From a checkpoint of a small mixture-of-experts model trained on Wikipedia.
Size: 14 layers, width 448, vocabulary 34374.
Experts: 32 experts in each of 14 layers, 144 SwiGLU neurons an expert, 4 picks a token, a softmax router.
Training: a variant of SOAP for the experts, 512M tokens, 7815 steps.
Below are experts of layer 5 (counted from 0) of a mixture-of-experts language model. Rows are named gate (a neuron's input weights, with its number), up (a neuron's input weights, with its number) and show model dimensions 96-127. Each number is 500 + 25 x the weight over its row's rms, rounded and kept within 0 to 999. Numbers have three digits each.
Before each expert's rows: "comes after" lists some tokens at least twice as common just before its tokens as in all text. This comes from a sample of Wikipedia text that the model never trained on. Tokens count by the router's weight.

# expert 15
comes after: " is", " to", " was", " as", " in", " at"
gate0:519521462441508529464494463478497494504525531504539472528497519474488493511517506516490514528475
up0:494541476538494486502554530461490495526513519520507499485507484522472483489522507481469458509527
gate1:513504503503499514491488482480483504482469511519490480485490508461484503499518535473492514548487
up1:521509504495464500524494495456473532508501514514529504502503474437467517507521516484509515553483
gate2:464533478489522510468546506524498474469486480541530548565501493515481508506514465532493533498481
up2:517452537498500530504456525488514531509492506472468472462444504494532523463497488486475495538504
gate3:486474487471535515449481507494452471511486477501525499510488441538523524495516480494536496527501
up3:500502453494530536458472498507462488524502540488540478520508455517454448527520476518587521495530
gate4:512487472527513510543493479456467471473523528489527464518507493494508533530530551502518501495496
up4:496491527502495508483499541550523512489457503535460536475479500515502475492453510482504505488536

# expert 23
comes after: "==", " the", " for", "===", " and", "See"
gate0:482493482467510501487468475505514449527516519498518501459513472463467501466561516538518470502513
up0:532489530478469515498501488482479458517564485494505532491485509537500527498533529494489500516512
gate1:533472497520525450520499513529456499507497493492513506498466506500498525486556478538464467502489
up1:504515531526486536489532482470516502540513543524576454514533483518477521507495493471475550467488
gate2:478486492469502472499486543496446490494507473515473515481485479478496493495463454492485468481485
up2:494506501472491539495510461535498549488511541490518483496530490541533490462495509557481503465490
gate3:515487444518506526494459504513476491449500509484534505497460481521484485511488520483516491529481
up3:464517454512514488489517479491506490527454505572495463483533510483496516516496483486505482489475
gate4:487509519517502556530501553536483538506531507491538498491485485475505485470496513525509515525471
up4:521521444464474460475507485468504501550474533476518538481510476556489502526458503526503522484531

# expert 11
comes after: " |\n", "\n", "|", " (", ")\n", ".\n\n"
gate0:537500464495488516477516472546485468537517469531478505507481488520503510549523482534527517530502
up0:456527525524579484472485551518489522478512478492503523505519516500463524477485514480468508502447
gate1:472516503542542513546455526489454495519499493498453494554500505491468518449533577522483468458530
up1:530502499455462472486547511513512518492510506515564540463492513514534478562433430450504508540480
gate2:453553497497511481495524436501496510500514451507517535541512499495504512523507477474538518514513
up2:503508481506495500499493476515457494484555457530475517515462503472539505481505522508587485487533
gate3:518509464532504468516490502492489483540515479476516494466519496485549490488491493511506511498516
up3:509536453489501472505494477530483490531481502455510472457514494489542471475514479500482509506523
gate4:503488511514510480533454503466551531502449491504544499540521519533478514505518444478540438477471
up4:474447533508505486509454500451529506503482495505530544504495492534468520521531459470531468473488

# expert 26
comes after: ".", " \"", ",", ".\n\n", " The", ":"
gate0:482519468451485532455514518582509485459544532533488453462522513486509480496473514451466541510541
up0:527486530512507487494518478540520513479492525498484520488509568529504502476520483530473456474438
gate1:472466460482502468518470485494512525521529495492495514499516458487481500482495517519498497501484
up1:523474482558516523499531503513516462496538509498493481484506506504480510486528460501486473494459
gate2:493544474474512506460474502555483470462517566528444510502524494528483492492471530505519504541492
up2:505526466512472523503504482513482453526491512493502532482558533570484480495513513483501504512522
gate3:492534501510503507499489454534513494508484493475516541536521500476478520537495475483495505548493
up3:482492466532499516495486466523547530515508487487505574554508520489491500492478505558510498490462
gate4:452502482517505490478496490488529526433508520528574505497494476467475513523473482509494497502499
up4:509464489501546507478514548490516546460516484592547467487486475481495517502484472533472501519508

# expert 5
comes after: ".\n\n", "-", " |\n", "\n", ")", "\n\n"
gate0:540523547524501524490492520478469539491478524441508512460525536486469544481492519545473527472451
up0:501486467474462473507497479515487493498522490528495514535458500528514444535530455505492476518517
gate1:477540485513477484542476523479469471485499484490494566505479493496485531522508470493502507513546
up1:451500538487533496530494510509466454509516461492512514517485534490457441467542521531518528498523
gate2:517485531496507534491443469441465536509521493469503482494512521506466531529514492522501503470521
up2:522497545514520536501452467465464504503516489471489494518517526494462527506507499508484488462508
gate3:447447505478494494534465461501559484508540513522553494541487541528497488479488536478505501514552
up3:505495509460511514505485532493511510513518544539483473479463503501477500455463535456526482552499
gate4:509488491488521479485467501476548516481519494494536477465497472519489536509533482503494483504518
up4:495532481498514518538503483496445497499441514528464511523494555475513493470469465517524524477498

# expert 8
comes after: " in", " the", " his", " a", "'s", " of"
gate0:505492497515510484498503479506564495462524492521470483525477495482492511504466505506514486521512
up0:482496522492514542501515512491520460518460520547481464481489446556487504503490474493494538492518
gate1:450485505490505484515477490521459469553506529500493492507505488522483527488522485522495523523487
up1:526476487512458523505521498504533473467523470500514507472548499536510453494479503538498522462476
gate2:498512440537509539466526508526531495482472496529516503552443556510527498489464518494478477490521
up2:476469484528516489551544492539501528485488535483518544472513521504484530489500476479472502481504
gate3:538410482478480489500448443480526519504487487483485476500510507440514489479516525458504508541516
up3:526414517470507500454461455482521518513481494502510463520520510472501497488509503458499524525495
gate4:486505531467474499481496531489468495500508503538448522517480516511508504477519487500502481504485
up4:514503497467526474518509498524442533446508508479519520514525469535470502488510518511503470506491

# expert 6
comes after: " ", " |", " (", ":", ";", "10"
gate0:500473505555495539529502513493515525476494506534494511490494515458476529544495502504497499496495
up0:506512497490542483503545500544487450547529510459497512527499536480531469458495510494498521532517
gate1:493507504535458471530475526517493481515512517517529545492500493543529469477504475477491557521491
up1:463491487481528533460498491495476522479484515516512520499521528533491509489478471476464521492558
gate2:540479447533503500486516480505493510496473508483414466509531489531519478516530504494470474525525
up2:506474520456489500504494522506479492504435539520433491494502474510531509508541503495507521474507
gate3:466505505436508503523487484501504493458449531493511532454520513473498515542518501535509462486494
up3:518510507511532509522462480497447501495556524512506485492518495524510492510491526468501508519499
gate4:484504505502506466516524457504516502512495482547527493474496471475508498516475505507490505494533
up4:477536503489483511491569554466527533457532508436484514505493486466495530549547500468532459495448

# expert 13
comes after: " ", " (", "–", " in", " C", "In"
gate0:460509528511516477466517488509475525500508460483513514490496485478527483430487503502496498546481
up0:496492475503496519493510512530477469481515519493490506521488470501464490492533500496522503498498
gate1:503491523492468504506456521545488520492463489495516482502507541498472502533483489548482541519465
up1:550521527529516524508500509531499504461472472511521485519505532509493487502473492534475549504502
gate2:525463483466506555531515528479562468478484537518503482514532489518502514504536502519477487511520
up2:512509536557508470533508483506462501501509530475516565472503529529497528533484523487528480480468
gate3:479482488497452523491501524459521490512485530517466520488489548544438580531490503494519528515513
up3:483512466542512530477521454479538471458514493490493520501496444525553534492487534469485460509526
gate4:511530509503512486507459485526529500514519535479487497506531508483514448485513527457484539502464
up4:506500501486478469494535529465494491458514506473504503480517456513478501511494524476476502489520

# expert 29
comes after: "19", "20", "18", ".", "17", "00"
gate0:424509475485501506546518522476541532515480482531481477493530460489501450459533516496474523514492
up0:460517469506526471517520489461489529468510486536473470517528475509499488445527554490506489494487
gate1:487543491452531506482526527477513546527510497502494459524487539493494534505468496503495469541419
up1:506475518561479471514485475508495450489498508489496523480499454496536464476515493533487504476548
gate2:505505546468478479474528477515477522495516516514482487493478534513504509505522504482518472494524
up2:504521540449444483476514491521502515507511482504465490473508500524506500552491477488513489514547
gate3:482492524514538481463468520516458544520495520468533523517482506525444517452433474502463488501487
up3:473526501503493494531505493461513481494516485510488497515508482481563491518574544515515519485482
gate4:513515487492497552466502494492484511519521493481530489480503468477478539499493490514471511505521
up4:474519540480514496523495537526528485479488518500490483535532507505534457490527516474501496490470

# expert 25
comes after: " ", "-", "|", ":", " September", " March"
gate0:472484518546501481507499572542505519484495488456546488506488445495523470524512510563475453494491
up0:531521527464486477489484439494540464489488534517474521483501504500499499486489488524495498497508
gate1:502509519486475512497489497530503552508490498547570542541509492488528519476491466576485517532477
up1:527531466480454488481532493551474480494534495513443502509514526545500476496503462459495474476504
gate2:534446477493488435506454518483504493478493518426489500535524521509488504518506478536543518490496
up2:542484539507507511466503519513482503541523537510463497505507536522500495481462533521486542437481
gate3:484511473506485500447501531494500498529485486500490475521522521498511502530527533482516491512548
up3:515486557504484523486505494473514526511484514476499534502536519491495539485488503524509496540503
gate4:499471522461506470511477514494503518537529513503545525509483510503469453524523459487496509463467
up4:495538506492469533501508521485471512503487492489455478494499512446543510490463519503491489514496

# expert 21
comes after: " the", " a", "'s", " The", " his", " their"
gate0:499503499461496504501496468506496533505466484528512538469520530524492505491451485521504485500544
up0:478477535509506531488521516481536515507517472523439487468473536514505510508479487513451477443476
gate1:482545474507467495475501510486484512484499484534466518530527517501487498491479492540554507505459
up1:477504476515495533509452531483473531493511468498482474543550525505482493519484519534527503514447
gate2:437494481498497495506531472517504510497520502531501511498516503458503539493489512502490522500444
up2:508488539510517510470486539493508491502489508486494479534473533544476493554473492505486521506517
gate3:525495482453455481480476497492533505519513523500440521470468528528480478467494514535546501518483
up3:486515469481488555524546501533451520507511530463570486520480528520515546531533512500490498501462
gate4:483514506503511474502475504483546513538508526494516494485512437440479499512501513495514477522494
up4:507512477519495488532482495489558505515493511535500508457483459485514475526517486491547458519507

# expert 19
comes after: " |", "0", ";", "1", "|", "2"
gate0:480550468469468493492471494537444517523502497511528512454523510525513505534493503483491493440551
up0:491504475510478488490475452531503528475511445544514413527480497488542455550526476512549491508510
gate1:522497532501505501519486479496509492512532525520508503465515474484490524491522492523502485515522
up1:465478507502479465477498514485503535497496493512511509494520515481524534544511525474494510499484
gate2:479492500508504538428492534525473529486513425484493502532523497462548514494529526498480537528517
up2:493513493504457512504490524479491501488531476527563498490518470484539497482523494438514507504502
gate3:519516524483513493533505543496532518511473509460474483464514485473511490514442518534522492486496
up3:523498527467524478521499457491547478505472517511498529519547543486511478533481490526492472508506
gate4:501551481526487456526508495558522515503531521497524473492489498498449503482519512470534515514538
up4:500505525471466526478525499534476498515541515503540465462497496511496468482490527530531480464478

# expert 16
comes after: "19", "20", ",", "18", " he", " was"
gate0:494558510522496498463485506505551553518482496518553475496520496516507501443528538479517523519501
up0:530514466521561480472507509479517531540464476475514506520488526493448449520520461480532488516478
gate1:492528480517501495499468483515505484543486477512455495506528502472526531518541514443497510457486
up1:506479507507508484507520527474505462527496484532497520493484493476543495510465481524486508514516
gate2:532484454476491473474518515488503509489511505519502524526471464475499528491479515503520486530517
up2:517503467484432497493515584449463494487508491495507541524485493496508512483522494485551492523485
gate3:482492492491535506472541531544472473456520516473498478536510486481452464488528494533507468530516
up3:523517470514515498523491511473514544515509477509525519476508482503511504506470517497516550480497
gate4:523489512514454497490521496499521522487570499504487495506514484526444467477502495525493500489504
up4:495463536494528496493511483498494485511447511530440502499559471500539517528493511489503467537491

# expert 9
comes after: " of", " the", " in", " a", " and", " with"
gate0:506506519486486489530532506448517515508468532527491553513484479537470491497512481470479502512519
up0:531461507509484540536539508444492547494479547544499531518496524568464489493497484488497526522547
gate1:489479454482475459471484517484464527493500481454495473504494489517511487493490500477519512474508
up1:518563502464480525541530455506517537516518537534467492490490486505470501458467465445488504511525
gate2:461511472518502554525503528520501503485524490516467509520504504524509512483512474516506483503503
up2:490451492528501509486536560524531520471512492472509451473481497499488472505523488499503478503498
gate3:490533512486508492499494499498456511515466498506513498490534487470485509548481476502483502515523
up3:523459484505471494475503500479538452506485504481517504517507484508517466486528495474509491438471
gate4:536519495490488510540458516493480504539455530504527490483505514501494522477490521522498502519465
up4:464486511507509473473544482495509473481509495484490545514483486503532487520519487459527528483560